Below are experts of layer 2 (counted from 0) of a mixture-of-experts language model. Rows are named router (the router's row for the expert), gate (a neuron's input weights, with its number), up (a neuron's input weights, with its number), down (a neuron's output weights, with its number) and show model dimensions 384-447. Each number is 50 + 12 x the weight over its row's rms, rounded and kept within 0 to 99.
Before each expert's rows: "raises" lists some tokens whose logits its average output raises strongly, later layers aside; "comes after" lists some tokens at least twice as common just before its tokens as in all text. This comes from a sample of Wikipedia text that the model never trained on. Tokens count by the router's weight.

# expert 47
raises: " first", " main", " name", " final", " ", " second"
comes after: " of", ".", " in", " for", " to", " on"
router:62 49 38 48 66 45 46 68 45 40 46 70 55 55 48 51 48 57 35 62 48 66 38 44 41 49 48 62 50 58 57 49 55 47 55 66 47 48 63 59 53 46 47 53 45 47 51 42 43 62 61 53 69 60 27 53 59 39 50 45 71 51 47 58
gate0:46 52 57 38 52 37 66 64 53 51 57 53 43 44 35 67 36 45 58 30 52 48 44 56 48 63 43 41 54 63 43 68 50 61 53 56 35 64 45 51 55 51 33 46 45 34 26 40 60 55 52 33 56 45 46 27 44 62 35 52 40 67 51 77
up0:40 40 61 40 53 60 63 60 58 47 62 43 30 61 42 53 55 45 67 26 43 39 53 71 62 44 64 46 51 56 31 69 33 52 69 49 62 69 38 67 56 43 38 36 55 32 24 46 55 46 75 49 41 49 56 39 50 58 46 62 33 48 42 67
down0:62 50 23 60 49 47 48 38 61 42 41 52 56 75 50 33 54 46 36 40 53 59 54 72 54 69 54 63 51 69 59 47 45 39 41 68 41 53 55 50 63 50 73 43 48 61 56 39 99 46 64 45 54 63 56 54 40 66 51 46 54 42 45 46
gate1:31 49 62 42 45 56 39 35 51 29 58 59 30 55 43 57 57 51 53 50 49 54 48 54 47 44 31 60 38 40 68 66 29 42 63 62 47 77 42 39 46 65 51 50 59 42 43 55 56 49 39 62 59 66 28 52 58 49 50 54 43 48 31 42
up1:35 44 56 41 72 46 32 39 47 37 60 65 36 62 55 50 42 51 58 53 52 50 49 39 61 39 33 47 47 58 63 56 34 39 72 66 37 52 49 44 50 51 49 45 54 40 55 56 62 58 39 55 49 67 42 52 47 58 43 59 35 46 37 39
down1:42 55 47 48 34 75 52 18 52 43 58 60 32 73 49 39 39 49 64 53 58 67 50 83 44 51 48 62 47 51 51 63 63 62 43 45 48 47 51 51 45 64 61 41 74 51 49 75 56 65 35 53 51 75 46 54 38 43 45 29 58 62 53 56
gate2:50 39 72 47 59 46 74 64 45 38 48 31 53 49 54 37 64 54 43 41 43 52 55 53 32 44 17 49 41 63 48 57 46 33 46 50 33 50 49 38 60 52 50 42 44 37 45 44 72 29 45 52 55 69 55 63 43 44 66 49 53 47 59 58
up2:35 35 44 54 45 45 24 37 47 36 57 21 74 73 58 53 51 43 45 56 47 35 58 49 23 43 44 53 55 49 53 66 55 31 51 48 40 59 27 55 44 51 42 50 49 64 30 60 45 56 36 61 47 57 47 65 39 53 58 42 60 45 64 66
down2:82 54 46 46 55 67 47 55 52 46 53 51 44 64 52 45 45 50 63 58 78 48 38 41 68 41 63 50 48 81 49 50 39 64 50 64 60 53 37 40 48 32 51 24 33 36 68 63 44 56 48 83 53 53 40 48 54 52 52 57 61 39 62 35
gate3:61 42 34 69 67 59 56 56 53 50 57 38 47 49 65 43 58 40 51 52 59 67 56 56 40 57 56 50 42 75 41 47 49 42 57 52 50 53 48 46 60 61 46 51 44 63 63 52 41 33 46 55 37 52 53 63 23 38 65 49 43 27 58 41
up3:56 56 74 75 58 56 48 49 67 47 69 48 60 40 51 54 46 44 62 31 45 41 58 39 44 38 41 43 67 32 52 41 35 51 62 47 48 56 56 38 37 44 64 63 87 88 42 53 30 47 38 58 29 38 37 52 32 40 42 38 57 37 73 45
down3:27 65 36 17 52 41 56 63 59 75 46 42 62 57 59 54 42 36 42 53 33 46 43 51 35 37 62 52 54 71 46 77 57 58 60 33 36 55 31 50 39 52 43 40 41 32 51 51 30 76 50 71 56 63 48 73 45 55 49 43 31 32 55 48

# expert 11
raises: " and", ",", " (", " of", " in", "."
comes after: " the", " a", " his", "-", " New", " United"
router:44 43 42 44 73 51 28 67 24 46 49 81 31 59 31 49 56 58 53 46 44 65 46 33 39 55 41 60 66 40 74 34 67 41 58 69 67 48 85 56 40 51 59 48 56 52 58 43 38 57 50 45 67 59 19 62 58 37 59 47 52 62 61 48
gate0:56 68 81 58 42 56 44 36 67 31 49 49 57 77 39 32 54 70 53 44 32 71 54 50 57 32 53 66 58 60 51 27 38 31 46 43 61 40 33 64 51 48 66 32 49 49 62 48 49 60 44 44 45 49 33 57 40 57 57 68 83 16 40 41
up0:58 45 54 37 41 28 36 42 43 70 44 67 61 46 40 47 57 44 58 67 58 46 67 60 56 43 36 58 66 65 63 34 60 62 46 30 60 47 73 56 56 54 53 29 47 56 57 44 52 75 56 42 73 42 42 64 72 50 36 70 82 28 27 51
down0:70 44 52 37 45 45 42 49 67 70 43 59 60 37 41 33 47 51 63 52 44 56 40 58 73 50 49 54 35 50 33 55 50 46 48 42 67 56 41 59 58 41 51 62 51 51 59 65 59 42 54 49 25 61 45 59 76 60 75 71 66 20 58 41
gate1:50 35 57 39 53 62 62 36 51 69 31 34 49 61 52 53 39 32 57 48 57 27 80 32 32 54 42 56 53 15 28 52 69 55 49 62 50 46 48 70 37 62 47 59 59 63 71 52 47 69 35 47 39 44 42 51 38 46 50 59 45 51 36 46
up1:40 24 51 44 66 48 60 31 49 61 36 20 40 55 46 63 39 45 61 61 74 61 75 33 38 63 61 57 50 22 26 45 63 63 48 67 50 52 71 69 36 72 45 56 47 45 52 69 64 61 30 59 45 50 32 44 33 47 54 53 44 37 34 66
down1:38 59 61 18 50 50 51 30 43 58 33 52 49 70 45 45 60 46 42 59 53 45 50 45 33 54 59 64 47 36 63 50 55 49 64 49 60 39 27 43 43 48 62 40 46 76 43 75 78 60 33 39 50 45 67 40 57 55 42 39 46 41 50 35
gate2:78 48 60 39 63 46 39 52 46 42 30 60 51 44 45 59 34 43 59 48 55 49 41 52 54 65 22 36 55 52 47 61 48 54 49 40 72 65 71 52 75 49 60 63 32 53 62 55 59 61 23 29 49 33 34 44 48 45 48 53 55 42 51 64
up2:15 36 43 44 28 63 50 42 56 40 53 35 30 47 42 32 44 37 46 24 57 47 38 45 30 44 64 84 54 58 34 51 72 46 37 74 37 38 35 43 44 50 59 47 47 53 45 49 57 22 73 50 48 62 57 15 41 49 37 51 44 50 50 48
down2:56 24 45 53 61 49 42 45 61 56 56 47 46 56 63 46 37 53 65 48 46 43 36 56 51 29 58 51 59 82 48 41 53 72 46 64 60 59 49 59 37 48 60 55 63 42 51 44 70 54 55 47 58 47 75 49 42 29 64 54 41 53 86 63
gate3:54 44 43 94 59 55 56 52 62 43 52 65 48 56 42 52 71 51 37 62 64 38 32 51 67 38 45 45 51 44 62 52 81 33 45 41 51 40 68 64 63 46 62 52 57 52 40 53 43 38 49 60 65 66 22 72 59 39 73 59 43 31 55 50
up3:44 60 48 40 38 39 68 53 58 34 60 64 78 62 53 42 52 60 57 52 42 62 41 41 59 27 45 43 47 30 49 67 52 53 43 42 75 49 52 61 51 47 60 47 61 41 42 48 43 84 30 47 63 39 53 66 54 40 59 52 56 53 53 42
down3:44 43 32 21 55 41 47 42 62 32 38 41 33 52 29 71 45 49 36 62 34 50 52 54 41 62 41 53 39 67 77 49 65 52 62 42 68 57 45 69 34 57 43 46 67 27 58 48 41 54 41 60 30 58 62 63 53 44 65 51 51 56 54 25

# expert 29
raises: " ", " |", "-", " and", " in", " \""
comes after: "\n", "-", ")\n", ";\n", " |\n", ".\n"
router:56 69 37 33 54 54 18 57 42 51 40 78 30 71 51 55 57 66 46 66 43 64 52 41 45 47 45 55 56 49 65 59 67 35 50 76 42 33 51 43 44 73 47 60 41 39 65 45 26 74 50 41 48 58 45 73 54 28 45 41 81 68 60 43
gate0:39 55 55 33 36 51 78 35 48 50 51 61 39 87 36 53 37 48 54 26 47 57 47 53 49 43 44 53 37 76 49 49 40 49 48 65 59 32 49 72 34 49 44 50 43 44 46 65 54 51 59 43 45 80 41 56 50 32 24 53 55 40 61 32
up0:46 57 40 36 33 46 70 21 59 51 53 55 37 73 45 57 38 53 57 15 62 50 53 51 39 52 38 38 55 63 48 42 53 50 39 64 58 31 54 75 33 38 36 48 36 25 45 70 61 50 64 49 45 54 36 44 52 25 30 53 57 44 53 58
down0:52 52 61 37 60 46 51 59 61 88 58 54 24 60 44 51 52 43 41 39 42 60 60 57 39 37 53 38 54 71 53 44 44 41 36 46 49 46 38 45 51 29 51 38 63 67 35 41 69 42 48 72 58 51 38 42 53 44 32 49 46 39 57 44
gate1:30 42 46 32 42 74 54 56 32 53 33 42 33 55 36 66 46 50 44 47 40 32 55 54 55 52 34 51 50 42 65 52 33 67 61 68 29 37 67 39 30 56 50 59 38 55 55 45 57 67 43 59 48 46 54 45 54 47 57 41 53 50 54 44
up1:38 35 35 37 43 86 41 62 38 64 24 40 41 50 47 62 47 51 39 38 67 45 62 44 54 55 50 40 48 54 57 53 33 44 46 54 20 31 64 48 39 34 42 42 49 69 35 47 58 64 61 45 52 48 71 43 55 35 45 51 48 32 47 50
down1:49 27 66 35 53 56 48 58 35 43 42 58 35 48 46 62 58 44 38 41 52 29 64 39 42 38 56 68 53 26 42 56 38 53 50 45 42 47 54 61 47 58 48 51 54 51 48 37 33 65 44 46 65 52 39 46 34 30 38 57 46 55 61 53
gate2:49 69 55 37 46 48 56 44 58 68 65 60 52 70 43 56 61 51 33 56 38 63 69 52 49 34 56 40 69 61 53 57 36 53 41 65 29 53 59 59 44 60 61 69 48 71 61 55 42 55 54 45 74 44 55 53 63 49 47 40 55 46 52 34
up2:26 30 50 49 35 63 57 26 64 32 52 33 52 46 54 43 39 56 51 67 75 56 56 56 59 53 44 47 71 57 32 61 46 48 47 43 55 54 48 64 46 60 36 58 38 46 29 59 43 70 66 30 36 46 58 41 49 48 34 60 63 29 64 28
down2:65 39 43 48 55 77 55 51 54 51 44 50 61 49 50 41 38 62 38 68 53 47 44 54 48 67 43 48 31 35 50 50 37 47 72 62 47 79 59 56 47 67 63 45 56 67 33 43 49 44 49 48 29 53 56 41 32 55 49 49 47 36 36 38
gate3:37 64 75 36 32 43 61 07 49 66 45 63 33 56 56 53 60 72 73 49 51 78 39 42 49 52 38 61 63 52 50 50 29 52 38 41 42 47 42 63 46 48 36 53 45 50 47 49 42 51 52 36 36 66 39 53 40 48 67 50 36 36 52 46
up3:52 51 55 21 45 19 57 38 43 51 58 73 65 49 61 59 55 46 58 41 42 42 47 70 59 51 20 65 50 75 38 47 23 46 50 31 41 63 47 61 67 59 53 52 62 51 51 69 45 51 59 45 56 33 55 48 44 44 36 46 46 40 80 30
down3:47 49 78 19 39 24 40 40 42 54 55 65 20 53 25 53 30 52 60 42 60 55 55 62 44 81 41 69 64 45 48 67 36 50 52 34 55 47 63 45 35 36 40 66 55 60 52 37 57 38 39 43 56 32 68 33 67 45 47 52 44 60 42 44

# expert 48
raises: "\".\n\n", "\".", ".\"\n\n", " screen", "kins", "imb"
comes after: " |", " ", ",", ";", "°N", "196"
router:53 61 51 41 64 39 37 51 42 35 40 78 46 60 36 46 45 55 37 64 47 64 35 32 53 51 59 69 61 34 72 48 50 35 46 59 64 40 64 61 62 75 33 75 59 44 63 57 30 67 65 53 70 77 46 49 60 40 59 46 72 55 53 41
gate0:34 64 44 67 53 45 50 50 60 71 58 39 63 36 38 46 58 48 39 72 67 50 54 52 69 65 50 52 43 38 72 62 39 35 52 65 71 45 48 54 21 39 56 53 56 46 46 62 55 45 64 50 44 39 49 57 62 56 52 38 58 49 65 39
up0:55 59 40 65 74 46 61 42 44 35 44 42 29 68 66 59 55 56 65 53 39 54 55 34 43 61 39 54 52 54 59 46 34 66 61 64 62 43 48 50 38 44 67 49 57 49 39 58 52 54 65 57 31 44 40 51 44 35 59 38 45 45 51 38
down0:54 26 43 51 46 31 37 60 67 43 28 51 48 45 58 55 55 55 66 44 50 53 50 44 64 34 51 43 46 40 56 51 50 48 70 34 43 71 45 62 58 48 40 70 51 29 53 47 46 64 49 44 61 46 52 67 58 40 52 51 26 60 27 41
gate1:58 58 56 56 50 77 27 69 47 62 23 75 51 57 59 29 55 41 46 44 26 58 53 37 43 42 54 57 35 56 75 45 69 48 48 51 30 31 48 53 56 33 41 40 54 60 46 57 58 76 60 46 60 46 54 52 48 55 48 42 48 67 43 48
up1:49 44 45 54 52 41 42 60 47 49 71 55 53 56 46 49 35 63 44 52 55 34 37 63 44 58 42 33 41 58 30 76 36 26 40 49 43 46 39 61 39 49 46 56 30 42 69 58 43 50 70 42 50 47 44 31 50 55 46 51 33 69 67 55
down1:52 61 42 69 58 56 56 45 35 47 57 41 45 46 44 62 38 50 44 47 51 44 36 45 88 48 68 54 70 62 39 48 68 55 54 48 56 47 42 46 53 38 50 45 54 54 60 56 56 60 54 44 48 79 45 47 36 31 72 42 70 35 61 46
gate2:49 36 40 67 53 67 47 59 51 17 56 53 54 42 57 56 63 51 53 31 51 56 46 53 48 48 50 66 61 57 44 60 43 41 39 47 41 51 58 47 58 48 43 50 63 39 64 44 42 47 47 53 54 31 49 47 81 42 42 43 61 65 44 76
up2:51 57 40 56 36 69 39 63 40 34 38 34 51 30 49 55 58 39 46 31 50 51 55 47 43 59 48 44 55 48 32 53 49 35 49 65 51 47 39 57 44 57 59 48 48 55 56 51 51 45 49 55 47 53 59 23 55 35 32 45 32 19 34 49
down2:56 35 59 45 72 53 52 38 36 47 58 59 53 74 59 51 74 69 34 59 71 64 39 51 37 53 50 45 52 57 39 58 82 45 60 65 51 35 54 75 50 72 47 32 33 51 62 31 51 63 62 55 49 38 39 48 54 50 40 34 31 52 34 72
gate3:56 71 39 70 33 46 39 63 32 72 44 56 38 66 29 39 28 56 50 43 70 58 51 28 63 51 36 61 41 63 51 38 49 45 66 35 33 57 36 61 52 56 47 56 55 49 33 61 52 22 55 50 38 42 57 46 70 44 71 58 52 27 43 43
up3:37 46 30 54 51 25 48 61 73 44 52 11 58 19 78 57 44 52 35 66 60 50 36 61 56 48 46 68 62 34 57 66 53 37 41 66 55 28 51 37 41 52 49 48 56 58 55 66 44 49 20 48 65 53 08 48 40 39 58 43 46 49 47 71
down3:63 55 60 48 42 37 34 62 49 42 59 52 67 70 67 45 38 62 26 43 36 42 36 64 56 48 62 70 68 52 46 57 43 25 62 39 54 55 66 41 40 37 39 54 50 55 73 59 56 20 45 47 17 59 67 24 36 53 33 47 47 42 48 48

# expert 32
raises: " (", " and", ",", " of", " in", "."
comes after: "==", "-", "|", "===", " National", "\n\n"
router:47 34 55 40 83 47 41 62 39 44 40 70 45 68 31 53 53 45 41 60 52 61 34 30 52 44 40 73 53 40 75 38 58 24 61 58 51 32 66 57 54 58 68 64 55 43 64 37 30 59 48 52 82 56 12 47 60 34 42 50 62 60 52 45
gate0:53 47 44 62 35 55 73 45 56 64 36 46 53 52 37 52 64 58 44 56 49 65 39 63 42 45 58 68 46 60 62 53 55 52 28 55 47 26 42 52 56 51 62 39 54 34 51 41 64 55 51 47 44 42 54 57 59 54 41 62 61 46 67 48
up0:57 75 52 52 59 48 52 42 53 46 50 44 55 45 40 30 43 43 55 31 61 65 35 46 56 54 49 41 66 59 54 53 35 69 53 30 54 53 49 54 51 50 56 61 55 53 41 75 48 57 59 57 47 49 62 52 40 52 70 49 62 43 56 49
down0:55 40 55 46 49 44 52 69 49 34 51 53 62 45 55 47 60 64 47 62 33 67 32 38 41 50 46 62 59 54 66 54 41 54 51 48 36 55 66 46 49 61 45 55 57 84 39 38 45 65 44 58 30 36 34 58 59 55 50 51 17 56 59 47
gate1:37 50 43 74 32 28 35 73 49 69 52 64 66 55 63 62 43 44 70 51 56 71 36 80 31 60 45 55 57 50 67 46 54 48 55 43 59 43 55 51 54 52 37 39 85 63 33 49 49 57 56 49 66 29 47 55 37 49 48 51 47 74 54 44
up1:61 45 69 31 52 49 58 30 51 36 46 61 32 38 48 56 51 67 50 63 22 50 50 57 55 27 45 55 55 36 39 46 51 42 64 51 48 51 52 40 43 54 41 63 26 39 58 69 45 44 58 44 62 57 30 63 91 46 55 64 53 26 62 52
down1:56 63 70 49 33 35 53 39 65 54 67 66 52 49 44 56 56 49 45 49 62 61 50 60 63 72 52 51 39 54 33 55 54 54 49 73 44 40 60 49 50 43 44 21 36 56 63 65 82 35 43 43 57 57 35 51 78 49 55 67 57 57 60 61
gate2:42 30 49 48 42 47 35 42 46 25 54 46 48 57 66 52 49 67 24 45 70 54 49 63 39 37 45 45 50 68 30 41 43 58 47 63 49 57 34 29 37 53 46 54 36 56 42 61 46 44 56 48 39 72 63 27 39 47 41 55 43 64 57 46
up2:44 64 64 57 57 53 53 70 39 43 44 45 39 59 47 38 52 53 46 36 35 37 43 18 56 34 34 43 47 48 56 50 54 73 63 59 46 55 41 57 44 69 63 36 20 35 68 51 41 51 67 71 41 57 53 55 57 36 57 27 62 63 57 35
down2:49 52 46 40 42 64 50 67 58 23 47 61 48 66 66 42 55 34 40 42 28 63 45 51 67 59 56 37 68 52 50 53 34 55 60 50 63 47 59 62 31 56 48 31 44 49 64 56 50 66 44 57 46 39 53 64 49 59 45 43 67 46 58 58
gate3:69 44 37 40 48 64 41 53 56 61 34 45 21 74 60 48 38 72 43 66 48 41 59 46 50 50 47 56 44 66 55 30 57 54 40 66 46 48 53 52 46 46 47 54 43 63 58 41 36 52 56 56 41 46 58 56 64 28 45 33 58 43 52 59
up3:52 59 60 58 39 27 51 41 36 47 54 37 40 60 77 54 67 45 44 47 40 42 54 60 51 46 62 49 58 57 50 42 56 52 50 36 44 54 66 64 56 33 53 48 40 33 45 41 64 51 41 60 42 24 49 68 57 60 67 56 43 44 56 71
down3:40 38 58 48 55 53 60 51 35 47 53 54 40 51 47 61 56 55 24 50 35 36 58 51 46 47 60 41 34 42 54 69 58 46 41 49 44 56 39 51 35 29 63 58 46 38 36 65 57 42 43 55 51 63 48 51 44 52 54 54 38 61 71 57

# expert 30
raises: " ", " |", " In", " \"", " The", " D"
comes after: "\n", ")\n", "-", ".\n", "==\n", "\n\n"
router:47 47 39 28 59 50 43 57 54 43 42 66 44 75 46 57 44 44 58 67 61 54 48 42 45 39 50 53 55 43 76 57 70 51 51 67 55 38 42 55 36 53 47 80 51 45 72 46 33 68 42 57 61 58 36 71 53 05 38 47 86 64 59 51
gate0:40 47 60 73 47 56 46 41 72 49 57 38 45 59 56 48 49 49 46 36 64 49 41 59 62 53 25 28 55 50 27 64 38 62 50 21 59 42 45 68 87 39 61 61 57 47 61 43 47 49 59 59 49 44 57 67 56 58 39 59 34 56 22 60
up0:72 69 44 40 60 46 54 43 44 51 46 66 37 47 52 57 45 46 58 70 35 33 46 36 15 50 66 59 33 44 52 32 39 31 40 61 25 47 60 17 19 53 51 33 49 51 40 59 55 52 36 51 47 49 50 44 31 63 42 61 54 44 59 34
down0:34 62 46 64 43 45 24 60 52 50 56 44 44 46 58 60 55 26 43 59 55 50 09 58 57 35 68 63 36 50 68 68 59 31 53 49 69 79 54 36 55 57 54 56 56 57 47 58 41 46 42 47 39 51 72 57 54 36 53 47 52 57 43 58
gate1:55 36 35 41 44 48 35 69 71 39 36 47 59 47 45 54 40 25 68 39 54 28 33 42 50 52 51 55 67 53 45 62 34 68 48 49 46 60 61 49 57 49 46 37 54 57 49 49 53 60 56 45 59 51 36 42 74 48 35 49 55 52 46 75
up1:46 52 28 32 42 43 54 60 60 32 50 38 52 64 56 45 56 33 67 33 40 32 24 42 63 68 36 43 49 51 49 59 45 42 42 56 49 58 85 52 44 52 58 64 51 51 56 48 53 55 66 50 67 31 67 29 59 52 51 47 57 55 44 57
down1:65 60 42 60 42 56 42 54 39 70 53 38 46 34 40 76 39 56 36 58 45 71 57 41 60 54 47 58 33 40 64 44 23 56 66 58 36 31 48 67 38 47 46 70 58 41 48 39 52 64 60 65 64 46 44 58 63 29 51 47 39 27 48 56
gate2:50 53 41 36 73 55 62 56 33 42 34 31 61 40 39 49 42 45 37 51 54 56 46 61 44 57 52 50 51 48 50 52 62 55 51 50 68 37 47 57 72 31 54 76 36 47 66 45 48 38 35 49 54 54 48 63 41 52 41 33 58 47 46 53
up2:34 31 34 54 54 31 66 58 73 73 55 53 57 55 62 52 73 55 50 47 44 48 41 58 53 61 50 41 44 22 54 54 51 60 35 38 33 46 76 38 46 34 63 49 68 26 57 60 58 53 37 46 53 50 49 62 51 57 38 56 29 38 47 57
down2:33 54 40 37 44 69 31 62 52 49 61 59 50 53 49 48 49 31 59 43 73 72 72 49 47 60 44 38 52 67 38 46 52 55 75 38 70 64 48 43 44 61 44 41 26 53 57 31 35 39 62 32 57 68 56 67 32 55 58 33 47 42 52 48
gate3:68 41 39 65 55 51 50 45 83 55 67 46 54 46 37 39 61 44 49 41 47 68 49 28 53 49 39 75 52 51 48 47 40 67 40 84 47 39 39 48 45 34 47 42 53 53 42 38 39 66 52 59 60 46 40 36 39 65 52 58 44 30 62 41
up3:70 33 49 48 59 26 39 56 79 49 58 51 59 31 42 45 55 38 44 47 61 46 57 35 55 42 35 66 43 60 42 48 38 43 42 65 52 62 47 43 45 48 38 50 77 57 44 32 39 61 58 58 59 57 70 32 38 64 54 64 45 23 66 20
down3:75 59 22 38 56 69 50 46 33 84 53 41 57 48 52 69 56 38 66 49 26 21 40 56 25 53 61 42 73 44 54 66 53 44 53 59 44 58 65 39 59 43 34 31 35 53 42 71 48 32 56 56 46 53 51 36 35 42 43 61 54 68 58 52

# expert 49
raises: "5", "6", "2", "3", "4", "8"
comes after: " ", "\n", " (", "–", ")\n", "==\n"
router:50 45 41 29 66 42 32 60 45 43 49 55 45 75 39 55 50 58 37 60 54 68 47 43 54 46 38 74 56 35 66 51 82 50 52 56 60 41 72 49 65 67 53 64 44 23 59 53 32 65 59 44 61 65 35 66 63 23 43 50 67 60 60 43
gate0:50 32 57 64 53 53 46 61 42 47 50 51 88 43 44 51 44 42 38 62 61 45 39 49 44 43 39 71 34 38 37 40 62 26 62 38 65 67 35 51 49 48 83 46 62 54 52 55 48 54 56 47 42 51 50 66 39 45 52 61 34 54 52 09
up0:66 63 47 49 39 66 53 58 57 62 67 44 68 84 46 67 53 45 67 56 53 55 68 58 50 46 50 53 32 48 38 57 79 44 59 41 65 57 46 48 50 47 52 41 33 51 64 50 61 41 67 58 64 21 32 56 51 61 60 44 50 35 58 42
down0:47 47 59 56 46 47 50 38 47 42 55 42 45 61 64 39 63 53 39 52 38 51 49 44 37 52 60 61 37 39 47 55 55 45 56 32 56 58 58 65 60 40 54 56 49 43 39 53 59 73 59 36 83 64 50 43 51 64 22 51 52 50 61 38
gate1:30 49 25 70 80 29 60 54 69 52 37 70 27 26 54 48 51 56 50 64 43 53 55 41 30 46 63 59 48 40 55 47 59 56 53 37 64 44 45 51 49 38 54 61 45 30 30 38 46 57 59 50 46 62 58 69 57 57 61 70 59 39 36 47
up1:63 63 59 43 42 65 42 37 29 29 47 24 50 70 40 44 39 55 70 32 49 55 45 54 44 47 42 31 54 64 52 54 45 46 46 78 34 42 54 57 61 53 61 70 49 66 70 43 54 42 46 39 41 37 43 47 44 52 50 35 51 39 44 51
down1:50 55 72 59 47 25 65 44 47 53 54 52 70 53 32 56 43 55 35 43 15 76 60 55 61 31 49 46 29 51 50 57 46 39 60 53 53 68 60 48 67 53 53 57 65 45 39 48 64 56 62 44 56 55 55 43 30 58 61 77 58 73 45 44
gate2:45 39 64 29 81 67 51 76 49 39 62 28 21 65 63 61 42 56 38 59 72 43 37 55 37 47 35 67 40 54 60 55 59 50 55 64 56 45 59 55 52 40 30 55 38 30 38 61 67 56 56 54 52 52 49 49 76 52 59 50 50 46 62 64
up2:37 40 58 53 75 40 63 72 48 41 55 36 27 49 71 33 31 53 32 54 59 46 47 42 39 44 37 59 38 59 65 52 64 50 54 61 50 49 64 66 54 45 32 59 45 45 42 47 63 65 68 55 50 56 47 54 67 40 53 45 66 54 37 61
down2:44 37 74 53 45 46 47 46 51 48 52 71 72 42 52 50 55 55 57 48 42 36 37 45 56 48 38 34 58 52 65 62 51 47 60 50 64 30 50 65 60 41 52 59 60 39 43 64 79 51 54 68 52 33 49 34 52 54 54 44 56 57 49 46
gate3:43 63 36 53 58 37 44 62 56 50 49 67 40 58 30 46 61 43 63 43 53 00 56 59 64 41 38 47 58 52 39 61 33 51 53 49 58 68 48 63 38 76 54 37 49 35 49 38 64 58 58 64 49 30 44 48 68 26 56 38 51 57 51 56
up3:52 41 74 39 53 56 50 50 71 53 52 42 61 69 73 56 42 69 26 60 44 91 41 76 44 70 48 52 31 46 65 38 76 54 48 34 58 68 38 59 58 53 48 42 66 35 42 57 49 48 40 51 67 48 44 54 61 57 45 61 40 52 57 61
down3:52 63 67 56 45 68 39 52 59 42 58 60 48 57 33 42 53 58 41 53 59 30 62 45 37 40 63 33 30 68 36 62 50 40 36 47 48 47 52 58 48 46 51 37 62 39 45 65 48 47 72 57 42 49 31 37 62 18 48 40 37 40 53 28

# expert 61
raises: "s", "an", "at", "or", "a", "end"
comes after: " \"", " (", " a", " and", " to", " as"
router:45 44 48 50 65 45 43 55 47 36 48 63 55 51 48 63 54 59 46 58 55 69 43 30 52 50 42 58 48 46 59 48 58 40 43 64 46 43 55 56 44 52 44 58 53 33 71 50 34 53 46 34 59 62 27 72 52 32 49 63 66 57 69 48
gate0:46 48 69 59 68 54 51 52 54 37 34 59 30 52 39 41 44 61 38 64 41 31 47 57 59 52 43 47 53 38 58 57 58 37 30 50 56 51 73 47 48 64 42 53 67 45 64 32 54 75 52 42 49 36 68 48 68 55 46 52 50 64 39 56
up0:52 42 48 48 47 31 44 49 65 33 53 54 44 37 50 58 50 45 56 41 50 34 49 48 51 85 31 42 39 68 41 57 60 33 45 37 38 68 53 54 50 57 33 58 47 70 54 68 38 38 54 52 36 62 39 33 52 42 53 60 46 63 44 42
down0:77 50 56 51 57 49 31 46 29 45 59 35 52 38 57 68 57 54 45 70 37 27 51 51 51 47 65 36 37 57 42 55 45 39 78 52 61 43 23 48 52 50 41 57 44 75 28 50 53 59 44 59 52 54 51 57 46 59 52 58 65 46 60 41
gate1:68 62 59 58 46 50 57 49 50 61 45 65 51 41 54 71 60 48 52 62 49 54 46 58 57 56 71 39 46 47 42 45 70 48 57 51 46 62 43 60 44 42 50 52 36 44 46 48 49 36 27 40 53 51 42 39 31 63 33 51 37 60 56 47
up1:55 43 57 77 25 46 56 51 62 35 35 49 43 57 48 53 46 48 62 45 30 69 24 49 54 46 47 37 56 38 56 47 51 51 63 57 39 41 47 35 61 40 59 66 45 42 59 58 50 54 48 38 59 48 26 30 56 64 34 60 56 55 54 39
down1:51 47 76 61 38 58 50 54 49 60 63 74 45 64 41 40 20 30 47 42 59 49 52 39 42 37 47 54 59 47 51 32 38 25 56 43 50 41 56 66 46 51 47 55 46 44 44 54 61 67 70 43 41 41 35 52 43 62 42 43 57 42 53 65
gate2:51 51 49 33 62 50 65 66 52 47 57 63 52 48 41 31 58 70 64 46 65 71 51 51 46 53 47 32 27 56 42 66 69 30 31 28 31 45 41 59 47 54 55 42 47 41 64 57 52 45 56 62 50 67 37 39 24 35 60 64 49 44 48 31
up2:62 45 38 42 34 54 65 48 26 60 65 43 24 41 38 48 55 39 49 42 69 52 52 47 63 32 59 43 33 34 50 49 50 44 58 39 49 45 34 34 40 52 70 48 49 53 61 62 64 37 27 48 20 40 50 53 63 67 55 47 34 42 43 42
down2:49 49 52 42 45 69 36 44 36 44 63 43 47 42 61 52 70 36 54 46 56 57 42 45 56 39 44 48 45 46 65 63 72 51 49 50 40 63 52 40 38 66 72 22 58 61 43 41 59 56 63 50 53 73 49 68 43 56 37 63 41 55 47 45
gate3:51 50 34 41 44 42 37 55 53 35 43 37 46 32 65 57 34 28 55 42 42 39 49 38 49 30 43 51 51 55 59 51 63 46 25 52 62 46 39 52 72 38 62 37 51 40 61 38 36 49 56 35 27 53 37 62 39 58 45 58 56 52 48 67
up3:59 45 51 40 58 39 56 46 57 58 38 55 40 25 61 70 55 44 53 53 42 45 46 42 44 36 53 42 56 41 50 59 78 62 44 69 50 32 41 35 58 52 64 32 35 36 31 53 44 33 56 36 48 40 38 69 45 54 36 40 56 34 49 48
down3:45 37 63 73 53 60 46 60 39 57 49 60 50 44 42 45 48 46 41 58 48 16 53 48 40 28 40 41 45 49 48 59 43 53 76 35 55 34 49 47 41 48 52 55 51 62 38 45 55 45 59 34 52 52 54 55 46 69 59 58 57 47 52 55